Below are experts of layer 6 (counted from 0) of a mixture-of-experts language model. Rows are named router (the router's row for the expert), up (a neuron's input weights, with its number), down (a neuron's output weights, with its number) and show model dimensions 280-319. Each number is 128 + 32 x the weight over its row's rms, rounded and kept within 0 to 255.
Before each expert's rows: a language model's description of what the expert responds to; "raises" lists some tokens whose logits its average output raises strongly, later layers aside. This comes from a sample of Wikipedia text that the model never trained on.

# expert 46
Table and heading delimiters
raises: " (", ",", " ", ":", " and", " in"
router [ 93 104 102 168 113  89 159 124  99 142 175 175 198  74 113 157 150 139 121  90 143 140 135 130 180 139 105 149  95 127 109 144 186 146  61 118 118 164  98 120]
up0 [ 87 172 195 149 100  90 111 133 115 168 112 171 147 168 177 113 176 162 145  83 117 176 101 173 147  98 131 119  66 115  93 146 134  91 107 127 107 135  96 147]
down0 [114 106 115 124 104 129  95 129 127 134  95  86 122 142 180 117 136 125 108 141 128 192 152 117 146 182 110 167 123 159  92 107  91 103 135 153  90 158 181 128]
up1 [161 138 180 166 122  78 147 118 165 157 137  95 122 154 114 136 155 117 144  74 143  70  73 120 137 140 176  83 109 120 129 144 156 166 116 150 152 125 175 172]
down1 [166 142 103 143 172 124 113 121 183 136 149  98 113 148 156 102 148  72 133 134 137 114 145 154 133 145 131 145 131 115 142 132 102 145 125  82 138 156 148 150]
up2 [126 127 136 138 104 148 123 130 140 117 145  97 142 149 147 163 147 153 153  74 160 100 111 141 145 104 141 162  70 145 123 171 106 158 131 128 129 115 119 150]
down2 [137 153 108 170 140 132 102 155 157  65 132 123 111 181 128 158 209 112 159 207 168 145 117 138 101  95 116  93  90 135 114 173 119 124 136  96 116 154 145 137]
up3 [105 145 170 123 139 106  71 209  52 124 154 126 155 166 181 118 120 161 108 161 151 169  87 169 127 125  99 129  75 107  97  90 149 115 119 130 125 154 167 137]
down3 [114 137 199 181 176 133 143 135 126 130  96 119 156 155 137  83 105 135 139 138 114 168 141 116 150  65 191  75 146 134 208 122 142  51 127 161 140 152 146  64]
up4 [118  88  91  86 144 113  56 130 157  91 165 140 107 160 196 146 115 176  98 108 137 167  60  99 149 110  91 130 149 153 128 141 147 165  70  76 117 151  82 142]
down4 [103 105 174 132  76 133 135 162 202 150 121 129 127 126 156 115 186 109 134 179 100 150  77 173 126 180 153 101 103 178 119 118 151 176 149 197 103 116 145 148]
up5 [ 92 122 125 140  66 170 119 130 111 108 201  88 154 119 107 124 133  85 148 104 125 183  61  89 142 123 145  97 109 123 109 102 120  76 202 181 108 140  83  55]
down5 [120 124 140 121 118 167 104  70 111 107 150 109 109  77 112 126 135 134 135 195 139 193 136 150 116 110 104 134 183 151 140  93 125 131 109  77 140 160 173 174]
up6 [106 108  89 116  85 141  99 151 100 194 145 142 125  88 178 155 148 110 135 131 139  91  84 147 161 128 168  49 126 170  88 104 104 119 146 107  78 158 119  96]
down6 [159  93 130 119 125 135 136  98 193 180 136 136  95  45  97  80 100 157 156 107 127 121 117 154 151 101 144 111 122 128 127 168 177 134 106 129 176 120 101  88]
up7 [128 123  46 128 142 119 179 155  90 127 101  77 157  76 126  98 183 125 115 136 172  92 132 146 130  93 168 133 148 122 132  59 206 160 152  98 145  86 154 120]
down7 [163 127  81  64  75  85 146  88 101 114 120 152 105 114 126  61  79 109 110 162 125 146 121  70 126 147 113 108  98 100 123 127 136 121 163 109 211 136 113 139]
up8 [ 88 161 130 224 110 134 177 164  82 144 192  59 142 114  37 142 169 129  96 104 132 157 120 140 137 132 137 126 107 122 110 112 140 154 185  56 153  99 186 145]
down8 [181  98  95 150 117 133 164 170 161 157  82 153 136 154  94 155 190 110 224 107 155 131 145 155 136  74 114 111 112 143 111 139 191 164 122  94  83  25 113 111]
up9 [114 144 108 158  79  88 160 179  61 114 108 115 177 101 123 132 107 156 174 119 187 128 135 119 117 145 162  91 131 151 121 150 134 150 111  85 113 118 140  98]
down9 [148 126  70 128 118 165 124 101 117 128 150 140 155 189 176 163 146 143 148 142 144 153 175 143  69 121 141 137 116 111 131 125 116 123 124 124 103 141 147 139]
up10 [ 90  90  93 124  98 139 120  90 135 119 139 109 199 126  85  95 179 117 139  60 100 127 131 126 166  91 111 118 122 109 142 187 135 136 107 170  99 174 123 129]
down10 [177  98  94  96 173 110 155 152  71 141 146 139 114 155  70 112 141 182 112 100 156 167 108 124 139 107 126 155 133 112  76 169 146  98 174 115 137 173  59  63]
up11 [150 128  94  86 101 110 146 122 112 152 146 143 114  84 136 154 132 117 132  65 143 155 136 151 167 124 117  86 143 131  34  93 134 159 126 109 175 147  73 100]
down11 [129 116 102 148 115 149 108 131  99 128 111 119 148 101 117 134 133 123 144 145 123  78 139  98 125  95 103 104 110 135 139 173 162 128 141 150 179 140  68  92]
up12 [ 88 118  78 113  90 131  98 156 114 127 226  95 126 154  95 154 126 147 113  56 111 143 159 103 133 121 132 149  92 128 185  73 139 100 122 148 173  92 168 106]
down12 [ 83 156 135 131 181 167 137  62 169  90 108  92 147 153 150  63 168 187 145  90 161 105 179 139 156 152  50  66 139  61  86 146 131 147 148 105 143 140 119 142]
up13 [ 92  97 156 173  73 144  95 116 128 138 172 155 105 125 123 101 131  83 186  87 142 108 106  92 161 104 177 164 133 194  82  91 177 127 125 108 131 150 100 138]
down13 [129 101 123 105 165  90 210 110 106 144 159 101 118  65 139 122 148 157 140  94  64 144 141  75 136 198 151 123 110 134 145 112 132 144 149 118 140 138 163 103]
up14 [143 113 154 147 120 167 145 180 138 105 120  79  95 101 117 171 122  66 172 146 147  76  78 118 142  99 129 112 123 153  44 123 151 123 165 155 102 132  68 131]
down14 [140 131 223 164 114 143 118 121 138 116 164  90  93 176 132 150 102  71 172  70  83  58  51 165 115 175 103 189 137  85 156  77 113 115 146 123 208 151  72  91]
up15 [107 165  81 139 141  96 162 127 150 149 134 114 126 153 180 181 138 133 126 136 118  96 125  74 130  94 146  85 128 135 133 120 145 127 148 171 111  78 107 123]
down15 [142 147 122 123 123 138 139 111 115 132 105  98 129 166 172 138 142  66 128 106 150 140  90  84 114 110  72 117  35 115 107 147 128 138 142 100 123  48 144 177]
up16 [135 128 140 107 126  98 116 127 105  99 181  74 122 120 106 149 165  92 148  91 110  70 112 161 128 110 151  90 129 151 108  47 108 134  87 201 148 123 127 120]
down16 [217 182 114 112  97 142 111 113 170  81 149 126 112 105  87 140 134 184 187 130 137 130 137 148 142 167 151 127 189 116 140  81 110 149 218 127 148 141 148 144]
up17 [114 112 146 148  59 126 139 141 113 126 183 106 167 110 167 178 139  83 160  85 138 146 106 157 157  77 157  81  93 182 121  62 162 133  87 155 157 151  88 121]
down17 [ 83 120 133  96 171  97  94 106 176 103 132 157 111  97 181 105 125  62 123 122 116 122 166 134 155 140 161 127 125 137 129 142 106 113 175 148 188 110  96 108]
up18 [155 135 178 113 124 115  92 143 123 129 114 114 165 123 157 155 148  61  93 144 161 143 138 116 125  82 115  70 182 115 133  35 138 123 118 151 158  54 122 112]
down18 [120 190 143 174 133  98 166 180 194 115 104 152  79 127 135  87  81 158 141 138 157 117  91 150  66 101 140 106 160  78 146 121 131 149 145 125 118 156 125 125]
up19 [135  70 138 144 140 104 172 141 199 120 112 111  71 100 126 192  91 128 128 154 102 130 139 137 175 126 161  94 123  93  61 126  76 148  54  64 159 168  69 116]
down19 [ 89 174 155  74 129 119 168 144 163  76 137 133 132 159 192 136 130 145 110 145  99 131 139 135 140 162 188 172  90 112 107  83  90 149 119 169  94 151 174 136]
up20 [106  92 128 187  78 103 114 147  95 126 168 126 168  72 208 146 190  80 161 137 148 164 127 126 150 112 132 118 137 104 117  82 187 102 108 151 120 103  85 105]
down20 [ 96 153 146 110 107 119 171  34 100 186 144  89  71 120  88 115 146 142 129 175 164 123 113 164 149 121 161 139 136 156 153 124 136 156 215 127 143 119 134 120]
up21 [ 86 127 112 146 131  98 153 125 128 167 147 130 194  88 163 175 192 101 135 109 170  94  98 176 178 103 159 120 133 111 117  98 189 180  98  86 105 163 102 141]
down21 [ 82  97 112 110 165 180 134 104 145  98 155 145 115 143 112 141  94  94 161 126  87 123 151 106  84 106 180 120 149 126  99 105 144 114 169 118 161 149 150  86]
up22 [131  79 147 166  92 109 124 155 102 124 162 137 166 103 136 167 156 119 205 116 166 147 104 136 163 102 167 142  98 163 105  85 191 120 105 114 107 159 146 121]
down22 [ 89  99 103  79 109  92  92 150 124 151 147 114 106 135 108 179 129 121 144 110 158 155 128  92 116 124 140 153 172 168 128 201 107 127 144  81 112 168 160 126]
up23 [172 114 131 169 167 160 139 154  92 126 132 101 121  98 160  95 105 121 129  65  86 128 129 112 105 139 169  34 139 184  91 160 110 135  85  91 140 115  96 123]
down23 [116 159  72 158 127 165 106  98 121 128 148  89 123 124 114 144 120 162 148  98 113 154 130 161 158 104  89 176 114 143 146 173  79 168 113 118 132  83 170  98]
up24 [116 183 119 153 164 122 134 149 148 137 185 140 113 118  90 105 142  93 185 118 156 133 110 168 145 109 114 124  83 127 116 112 137  96 137 159 159 157  98  90]
down24 [115  54 121 167 142 151 149 168  69  84 179  76 200 124 169 125 135 152 121 103 178 114  89 107 190 121  70 102 114 152 183 143 192  97 154 178  85 108 146 110]
up25 [ 97 156 155 167 145  86 142 111  94 146 100 102 130  98 173 128 176 193 151 127 110 112  91 165 128 145  67 141 115 130 209 157 195 173  36 106 161 167 127 145]
down25 [209 126 115 101 134 153 107 199 150 147 106 104  86 103 129 157  95 135  84 105 144  98 105 104 162 149 120 124 149  82 143 150  81 122 129 134  97 143 145 153]
up26 [118  92 115 199  88 121 153 154 102 195 154 144 162 119 110 165 126  71 150 112 186 125 106 145 206 115 144 146 111 132  93  72 139 132 136 106 145 172  76 129]
down26 [192 139 112 109 122 164 149 109 116 177 175 112 124  47 153 152 124 122 114 168 140 146  70 170 105 143 178 130 206 170 106 107 141 131  57 148 169 113  95  89]

# expert 48
Institutions and nationalities
raises: "\n", " (", ",", " ", " |", "."
router [ 87  69 146 145 109 107 136 166 115 148 183 116 172 108 164 145 107 104 136 124 166  98 132 180 163  98 145 139 100 166 118 125 165 154  66 118 121 194  88 124]
up0 [133 113 136 130 149 138 129 141 107 113 153 134 105 166 162 163 113 115 136 175 118 144 125 139 192 134  94  97 130 117  81 167 137 107 110 140 134 101 100  63]
down0 [151  93 108  89 143 184  81 143  37 118 154 159  38 182 117 135 140 136 108 142 145 105 129 114 158 187 160 174  92 174  84 115 128 196 124 136 111 114 142 137]
up1 [164  93 104 162 140 119 124  64 112 140 152  91 122 146 125 177 147  80 173  89 133 146 109  35 155 138  90 117 164 131  70 108 125 141 114 145 139 110 112  97]
down1 [155 136  55 120 134 128 112 152 133 124  64 219 100 124 194 160 110 167 130 122 212 156  74  98 108 122  89 147 127 117 137 108 153 116 169  63 208 122 128 164]
up2 [150 121 154 148 105 116  98  96 113 133 109 163 101 157 112 196 102 137 129  85 162 110  69 100 167 129 129 115 152 178  48 124 179 179 132  88 170 125 143 119]
down2 [167 124 194 158 142  96  99 111  92 119 155 127 154 138  97 157  79 109 118 162 122 103 128 147 154 131 148  71 109  82 161 161 159 183 148 124 151 117 168 150]
up3 [ 79 152 128 140 100  60 120 108  78 122  74  92 195  88 101 147 128  89  68 159 101  71 124 121 178 113 114 158 136 144 121 123 155 125  79 171 165 131 128  84]
down3 [ 76 104 149 155  85 193  76 143 153 109 135 145 111 155 141 164 162 137 189  84 151 125 142 173 168 136 127 148  99 100 108 127 169 141 109 113 139 145 120 121]
up4 [177 120 127 136 115 153 134 121 113 152 125 138 145 102  91 153 151  78 174  85 105 172 120 114 202  65  93 113 153 143 147  85 141 122 125 164 114 162  79 110]
down4 [109 148 171 124 161 155 140 120 134  26  96 134 168 149 153  77  77 156 102 181 164 156  61 156 112 128 152 108 117 181 149 164 111 116 112 171 148  93  95 163]
up5 [124 130 137 122 126 163 126 159 174 117 127 102 195 137  55 137 133  76 133 149 136 105 114 179 133 127 110  90 155 212  93  84 123 148 154 160 111 133  98 128]
down5 [ 82 135 130 113  99 145  82 136 129  96 100 104 117 153  66  91 100 155 157 160 135  66 132 117 110  68 172 135 127 128 138  69  88 116 150 185 169 150 188  97]
up6 [177 110 109 146 131 120 112 181  95  88 110 133 130 115 113 144 167  75 116  99 140 136  83 174 131  97 167 121 166 148 119 179 108 117 123 150 198  81 151 113]
down6 [100  93 141 133 159 134 140 106 113 130 102 104 107  96 179  75 142 220 112 103 173 151 126 159 173 114  90 151 142 146  54 137 136 130 159 112 132 130 170  94]
up7 [154 147 105 153 121 101 120 106  55 198 135 144 182 122 132 156 154 117 128  75 114 138  96 137 177  96  96 143 141 128 108  54 154 120 103 137 167 113  78 105]
down7 [ 85  99 142 175 103 156 120 143  96 104 196 118 132  67 132  85 153 117 130  81 114 152 153 142 110 150 165 145 148 130 122 133 172 128 172  68 115 153 135 121]
up8 [116  99 132 180 115  69 162 170 115 138 163 204 211 133 158 203 130  86 131  97 155 138  84 122 128  89 171 138  80 114 163  58 135  94 168 173 177 102 121  54]
down8 [160 121 109 157 125 103 134 110 146 111 137 121  84 130 139 154 153 111 153  97 147 171  30  89  88 118 114 126 143 167 144 127 134 168 112 139 120 192  88 153]
up9 [177 130 158 134 156 116 154 134  86 198 117  75 204 124 121 153 200 107 157 139 100 102 108  99 123 132 118  72 128  99 118 104  93 176  87 109 159 127 100 120]
down9 [162 130 151 154 185 150 145 102 108 115 106  86 157  84 107 163  85  69 109 147 151 104 137 137 150 118 134 132 120 145  88 139 139 146 132  82 164 117 180 169]
up10 [124 192 114  46  86  64 121 112  96 125 149 111 158 193 113 149 122 115 122  89 131 174 147 100 155 125  80 143  89 115 105  93 160  88 120 141 138 127 127 124]
down10 [167 160 121  98  95 138 135 147 109  85 138  96 134 131 141  94 143 111  71 174  72 125 146 137 109 158 140 190 110 139 147  85 171 118 198 124 123  61 147 105]
up11 [135 132 118 165  53 156 134 121  76 144 153 161 138 132 110 187 161  83 155 118 121 201 100 152 187 127  93 125 154 107 141  99 107 118 139 154 134 102 100  87]
down11 [157 121 140 144 163  98 215  97 150 141 150  74 126 136  92  98 132 152 152 141 139 138 154 133 141 108 125 113 108  60 149 133 101 122  49 151 148 120 120  92]
up12 [160 138 106 128 116  99 148 121  97 153 176 121 145 145 108 112 148 142 177 108  95 126  98 133 174 112 146  77 120  99 127  99 147 123 147 128 165 129 126  86]
down12 [128 157  97 161 185 138 141 113 186 139 127 170 137 183 164 151 104 125 111  70  76 126  79 158 143 176 128 121 186  74 137  97 107 143 113 188 120 185 148 179]
up13 [150 185 115 130 125 128 174 103  89 106 116 145 151  87  98 137 152 151 126  89 142  98 112  96 146 102 165 152 103 148 135  84 121 139 160 149 175 120 181 125]
down13 [  8 132 158  88 122 135 119 120 161 203 124 131 104 133 144 113 104 120 109 120 150 103  91 112  92 188 184 147 167 206 107 167  96 146 103 109  91 175 147 121]
up14 [118 137  70 164 116 110 110 118 118 137  96 134 163 101 118 156 126 131 176  90 138 111  89 134 213 112 158 135 105 137 141 140 145 118 101 142 127 109  72  65]
down14 [102 147 134 157 116 162 149 136 126 159  79 158  97 170  99 180 131 163 148  72  60 167 105  78 188 147  94 132  86 151 163  75 103 165  82 113 135 137 132 136]
up15 [167 200 135 107 104  99 146 144 142 127  90 131 138  88 134 153 108  61 114 146 101 132 127 116 121 111 130  75 167 160 136 204  98 123 100 147 135 109 151 127]
down15 [188 159  89 122 142 120  77 130 172 144 135 107 194 112 108 107  81 131 136 121 137 135 183 137 118 147 131 102 121 120  92 182 100 141 136 133 132 136 125 151]
up16 [146 120  85 200  92  98 150 109  88 118  71 126 144  83  99 144 173 155 147  99  95 173 132 123 152  82 117 138 148 152 171 124 159  94 107 145 161 156 128 124]
down16 [127 118 133 119 159 140 124 137 141 123  99 164 107 139 144 135 125 150 143 156  87  63 142 122 106 119 149 123 161 120 141 141 171  76 117 146 107 113 122 182]
up17 [121 106 185 112 176 104 159 158  86 139 123 134 141 122 148 173 150 119 179 127 111 199 118  80 150 128 145 129  90 195  91 108 145  75  90 123 175  91 126 112]
down17 [141 141  54 151 104 137 152  68  92 120 178 164  76 177  84 159 169 129 149 117 121 113  85 186 122 180 106 147 149 150 111 124  91 138 147 110 111 114 138 147]
up18 [ 99 137  80 130  99 123 103 151 121 163 121 159 138 110 100 178 140 122 171  93  68 181  82 131 174  92 157  73  80 106 110 111 183 127 116 140 146 139  64  91]
down18 [158 174 102 147 140 188 137  76  95  64 136 123 186 100  91  72 106 154 112 130 121  82 136 138 152 131 164  43 135 120 188 104 155 120 186  85  76  54 110  99]
up19 [105 176 100 144  74 122  83 134  88 127 158 145 161 131 104 151 147  97 215 111 121 176 137 139 153 113 111 108 125 129 108  82 154 101  96 119 122 117 184 112]
down19 [129  74  78 121  91 160 113 115 143 171 122 101 195  93 128 135  83 124  86 108  88 107 145  81 121 192 123 116 102 180 126 134  82 159 152 131 117 186 151  76]
up20 [ 88  94  76 149  64 149 162 149  94 129 153 104 153 110 134 122 163 146 174 142 110 115 119 117 114  96 104  84  99 113 149 119 155 101 125 141 153 143 110  89]
down20 [ 84 121 139 206 148 123 147 172 101 165 148 105 241 118 125  75 189 150 165 146 131 116  86 103 153 137 169 145 103 132 117 135 117  78 130  89 147 148 185 138]
up21 [149 164  82 225 106 100 101 107 101 142 128 134 117  76 100 185 120 125  99  73  69 135 113  94 153  98 137  93 121  83 108 118 115 109  77 121 154 128 119  62]
down21 [120 101 140  98 165 143 135 145 119 176 122 168 116 113 134 173 106 109 120  51 112 103  67 108 145 146 115 103 155  81 171 117 177  85 103 108  61  71 110 125]
up22 [163 117  98 167  77 168 109 168 113 145 145 138 164  61 140 181 162 104 126  53 120 184 128 185 176 101 123  82  93 155 114  70 115 131 146 146 100 168 110 138]
down22 [129 106  87 108 105 106 132  88 153 128 158 109  90 100 140 211 138 100 180 173 141  49 116  74 136 164 161 148 152 119 129 129 123 165 151 113  79 151  71 149]
up23 [153 164 118 112 104  88 118 140 106 154 121 148 179 141 177 193 141 127 126 109  80 160 101  56 162 123 125 105 113 111 124  98 174 130 153 147 133 105 110  99]
down23 [147 184 119 147  95 121 130 147 122 129 135 138 139 118 101  87 126 101  99  78 110 168  87 195 128 129 107 140 112  79 129  94 125 154 145 116 133 165 131  64]
up24 [176 136  99 129 143  96 137 120 111 132 148 103 142  97 132 136 125 117 161  99 144 161  88  91 182  85 112  91 127 146 137 140 128  87 115 112 142 131  92  58]
down24 [ 96 144 127 155  72 126 156  85 108 132 121 132 173  96 145 117 118 161  80 134 124  89 170 147 145 136  91 108  91 101 119 133 166 175 105 105 156  91 128 125]
up25 [154 184  79 135 123  95 103 148 140 150 132 131 144 143 133 146 161 150 142 103 119 124  85  74 176 110 165  76 113 144 133 141 152  68 122 133 143  97  95  94]
down25 [119  85 167 127  41 154 113  86  97 161 118 141 152 103 144 108 151 152  89 138 181 140 110 152 133 143 138 208 115 126 190  83 128 149 150 117  75  84 121 111]
up26 [108 121  55 205 137  71 131 114 107 117 146 107 153  72 111 114 147 106 112 137 144 180  86 127 118  84 148 171 133 177  93 133 134 131  77 146 125 127  90 110]
down26 [126 111  92 100 127 162 158 160 181  97 144 119  97 134 126 133 100  75 128  24 112  97 112  75  70 147 161 153 119 137 177 114 147 111 154 190 142 164 117  64]

# expert 32
US places and digits
raises: "\n", ".", ",", ";", " (", " |"
router [106  63 125 159  84 103 152 147 100 162 136 166 141 103 116 161 152 131 157 100 165 132  85 139 174  90 156 136 107  93 112 148 145 134 117 109 103 182 128 120]
up0 [ 93 108  91 123  62  92 184  58  62  89 192  79 151 158 123 128 138 101 121 124 178 107 108 134 139 144 141 145  67 124 113 100 131 107 140 167 116 109 146  79]
down0 [152 116 142 203 134 145 122 152 124 125 140 130 148  94 113  89 130 133  71 157 126 178 154 109 112 178 122  98 175 115 180 140 109  86 190 129 116 109 140 146]
up1 [128 143 121  65  50 163 122 137 115 157 150 145  99 113 136 144 156 162 126  67 187 124 104  95  84 126  86  84 144 161 145 107 154 133 166 147 215 141 104  92]
down1 [124  75 133 105 145 171  78 163 112 116 115 166  68 179 123 107 125 107 152  15 230 103 150 123 143 168 141 130 127 183  34  94 129 126 108 140 145 116 109 152]
up2 [140 142 142 103  60 124 117 169 159 217 167 105 152 129  74 132 133 110 124 106 154  93 139 153 169  39 192 111 110 127 176 125 130  92 103 154 106  37  98 170]
down2 [109 157 138 173 100  88  90 100 143 176 151 125 111 146 151 122 129 134 131 138  97 117 118 153 107 126  91 132  48  92 167 177  91  85 100   0 116 223 154  89]
up3 [ 90  64 157 124  96 155 132 166 116 136  92 111 131 116 175 166 156 115  66 190 114 186 139 153 128  81 124 104 119 165  85 128 145 137  99  80 170 120 138 146]
down3 [ 93 150 129 192 157  83  73 125 106 126  84 111 108 125 100 144 118 141 169 179 106 142 151 134  73 146  90 106  75  72 167 114 150 119 147 134 168 202 158 106]
up4 [143 130 136 152 126  99 140 133 142  76 119 124  93  76 107 149  58 102 155 153 125 130 109 138 131 109 177 112 101  81 134 177 150 147 134 100  94 120 122 128]
down4 [ 69 156 144 140 113 122 167 130 182 138 118  88 143 116  77 133 112 115 129 133 134 113 151 134 153 174 124  55 148 121 210 134  95 126 150  69 106 102 145 149]
up5 [ 73 134 106 126 101  65 148 108 123 109 155 133 187  85 142 154 100 188 121 107 132  94 137 111 152  57 105 117  96 168 128 160 180 135  98 133 160  93 162  91]
down5 [129 100 150 115 130  90 173 149 103 185  72 172 141 195 139 106 102 141 143  59 164  97 158 152 117 106 119 169 137 140 137  95  88 136 110 144 171  67 154 212]
up6 [113 160 130 167 123  75 132 168  54 168 169 170 161 119 154 167 125  91  97 138 130 156 106 138 125  93 164 133 109 136 150 184 121 195 127  94  79 107 160 157]
down6 [151 147 109 107 124 129 105 144 148 131 142 134 129 151 115 137 118 124 111  94 172 138 128 117 139 148 106 150 197 133 101  69 125 203 142  92 204 132 201 214]
up7 [148  82 102 155 123 115 152 136  64 157 113 160 178  93  90 153 157 124  91 116 141 126 142 130 120  74  68 149 155 161 176  79 155 143  68 138 192 194 121 124]
down7 [153 106  99 111 133 133  73 113  94 162 116 143 141 145 170 163 133 122 152 140 111 101 110  69  68 141 104  92 154 135 167 150  98 127 158 168  94  95 143 155]
up8 [149  87 154  61  80 127  87 101 137 131 131 146 105 126 138 176 149 170 146 126 150 117  44 143 200 115 112 100 132 132 128 158 100 126 126 134 151 109 107  85]
down8 [177 164 156 112  75 146 150 120 114 168 132 141 108 120 173 130 110  49 155  99 108 144  90 128 157 121 110 127 176 129 170 129 124 178  61 115 126  80 151 180]
up9 [ 86 109 128 101 153  89 190  95  77 101  75 110 144 107 115 137 134  65 116 101 183  96  82 166 139 101 145 133 124  83 158 126 153 159  81 179 146 126  95  96]
down9 [144 113 104 109 128 142 177  85 168 166 129 235 123 168  73 127 125 149 108 115 170 123 128 123 122 118 129 176 101 155 106 120 110 144  62 133 141 100 163 159]
up10 [119 113 116 135 140 144 147 163 104 149 164  80 130 167  77 134 189 127 159 117 153  82 138 126 131 117  70 184 135 174 179 140  79 184 120 126  92 184  67 147]
down10 [140 136 157 115 182 153 113 155 147  94 116 176 129 202  87 119 133  93 142 122 146 131 100 129 119  83 114  97 125 201  83 142 227 124 102 107 143  90 117 187]
up11 [ 99 112  98 103  71  81 136 187 111 145 127 142 100  82 117 155 125  82 179 140 127 143 153 159 146 115 172 120 140 137 153 131  83 127 122 185 116  73 123  82]
down11 [127 155 152 108 150  93 153  58 110 145 161 190  72 117 135 157 143 119 152 138  90 161 131 134 165  62 132 159  82 153 125 183  93  73 118  91  95 148 153 100]
up12 [206 177 143 143 160 143 196  92 139 120 101 121 170 130 121 137  87 158 162 121 123 114 121 144 149 153 118 129 105  98 152 136 139 118 134 126 134 145 120  41]
down12 [116 104 103 173 123  88 107  90 190 101 137 120 125 127  89 105 142 131  67 127  50 136 100 122 164 156 182 125 123  97 168 165 109 114 128 130 123 230  93 101]
up13 [118 125 154 130  84 105 206 116 131 165 120  70 159  86 136 144 168 169 128 138 200  88 188 116 145 148 148 150  87 128 133 156 104 195 109  86 124 110 101 117]
down13 [ 63 111 105 169 126 165 177 153 138 128 178 139 138 135 136 135 120  96 135 141 116 129 164 178 130 101 163 120 108 154 125 183  83 122  90 128  79 114 122  71]
up14 [125 141  98 173 105 120 147 125 117 134 134  97 192 108 200 175 124  96 149 143 115 160  73 172 164 123  96 115  87 169 166 140 168 143  77 136 115 132  73  77]
down14 [ 95 129 132 150 128 156 114 120 153 141  99  92 132 123  70 163  88 135 166 174 177  71 112 118 122 130 108 147 103  95 155 114 124  90 179 108 155 110  95 112]
up15 [110 193 147 142 107  83  94 118 114 178  78 142 164  57 145 124 154 146 109 148 127 194 146 136 126  92 148 125 119 149 117 118 115 201 137 111 233 120  87  79]
down15 [119 148 137 138 137  60 101  88  82 126 100 150  96  99 175 181 156 131  77 142 114 182 168 107  96 109 140 108 112  96 144 120  88 147 155 126 116 176 150  81]
up16 [132 201 194 109 111 139 113 110 178  71  99 148 133 183 140 173 157  94 190 114  83 126  85 133 166 132 128 135 154 113 125 106 110 123 144 157 121 149 117 133]
down16 [136 158 129 116 113  76 166 141 134 117 154 103 115 141 106 107 115 115 152 142  95 171 129 169  81 119 112 165 142 164 163 160  63 155 107 109 110 137 128 126]
up17 [110 132 141 206 127 146 120 110 164  96 105 148 152 117 210 137  78 120  94 181 108 166 139 124 158 101 115 101 100 116 136 139 138 130  79 159 108 180  93 128]
down17 [ 93 167 150 132 120 141 145 163 180 139 125 118  96 123 111 103  93 102 151  83 151 145 168  92 196 124 165 123 119 130  57 104 109 110 191 172  88  63 123 112]
up18 [139 126 108 145 152 112 126 156 118 166 139 147 159 117 178 113 171 127 116 135  90 147 145 102 129 152 132 111 159  95 141 144 174 105  36 116 119  76  92  90]
down18 [164  98 195 177  46  73 129 102  91  81 111 112 168  95 128 139  95 144 123 120 129 172  91 154 118  71 116 213 126 112 152 147 104  89 163 104  82 145 107 130]
up19 [ 49 132 143 154 101 161 189 148 135 131 185 105 116 123 134 128 185 123 145 123 122 159 153  82 171 120 163 161  14  65 175 151  74  97 142 157  95 183 184 149]
down19 [134 127 170  37 191 136 126  94 161  98 140 177 103 156 154 163 199 116 116 124 171 168 163 112 172 160 202 155  66  82 185 119  83 114  57 103 160  89 110  68]
up20 [144 135 137 176  92 129  92 136 143 165 119 167 162 123  78 120  93  94 121 119 152 163  95 197 156  82   3  98 107 153 118 133 142 112 142 165 183 104  53 148]
down20 [104 114 126 185 153 104  99 150 139 177 135 166 181 144 104 169 114 108 136  68  80 117 159 171 167 107  83 104 133 149 115 163  97 158 126  95 105 118 121  88]
up21 [140 179 145 140 117 125 128 131 107 164 189 156 159  50  68 178 120 121 112  99 106 129 133 142 167 147 103 130 119 156 137 110 124 130 104 121 129 137 117 107]
down21 [124 170 135 155 136 135 138 116 108 144  95 175  90 132 138 156 129 101  88  70  91 162 123 111 122 122 140  88 131 124 195  65  67 166 136 192 133 158 134 112]
up22 [160 215 105 128  57  91 143  94 152 186  99 154  79 101 161 111 125 133  90  63  78 205  92 126 135 101 138 122  48 165 150 159 109  78 150 129 173 100  94 150]
down22 [146  87 161 117 127 124 110 135 136 139 171 100 157 109 123 110 105 102 161 138  91 122 177 176  86 149  85 140 133 139  63 130 145 182 115 161 101 145  40 122]
up23 [128 101 174 149  75 206 123 108 147 149 178 137 198 150 141 187 140 155 127 101 176 106 110 112 152 105 104 160 147 139 111 138 155 144  90 144 117 121 109 143]
down23 [ 93 172  69 126 104 109  98 114 123  87 117 145 164  73 118 160 123 177 164 152  73 132 140 100 183 138  84 140 108 140 157 188 100 129 162 108 123 192 136 129]
up24 [ 96 109 131 160  94  95 129  95 127 232 191 156 166 128 138 147 128 116 133  73 111 113 156 125 142 103 109 106 143 124 124 142 154 110  70 132 129 107  94 125]
down24 [ 66 151 132 202 145 143 116 113 114 115 115 143 160 138 160 132 107 113 166 142 144 122 151 125 133 137 118 125 112 125 157 129 109  27  87 108 152  99 117 174]
up25 [190 114  84 181 130 200  92 177 114  82 148  72 159 123 107 134 162 119 167  93 113 122 152 105 156 110 125 139 151 125  91  87 135 157 146 117  81  44 104 140]
down25 [144 130  85 163 104 130 163 211 125 100 144 145 220 135 155 104 120 134 191 233  85 109 162 176 113  79 140 140  78  97 140  93 124 190 159 151 164 185 114 137]
up26 [116 117 111 118  90 105  90 162 181  80 216 136 163  74 150 158 130 150 126 187  96 150 107 114 126  83 156 132 101 182 115 148  66 111 107 148 170 113  94 117]
down26 [126  72 188  93 136 168 149 148 107  56 146 105 141 117 141 136 112 110 107 132 136 136 102 163 108 125 119 156 135 173 111 119 166 186 131  74  63 123 121 106]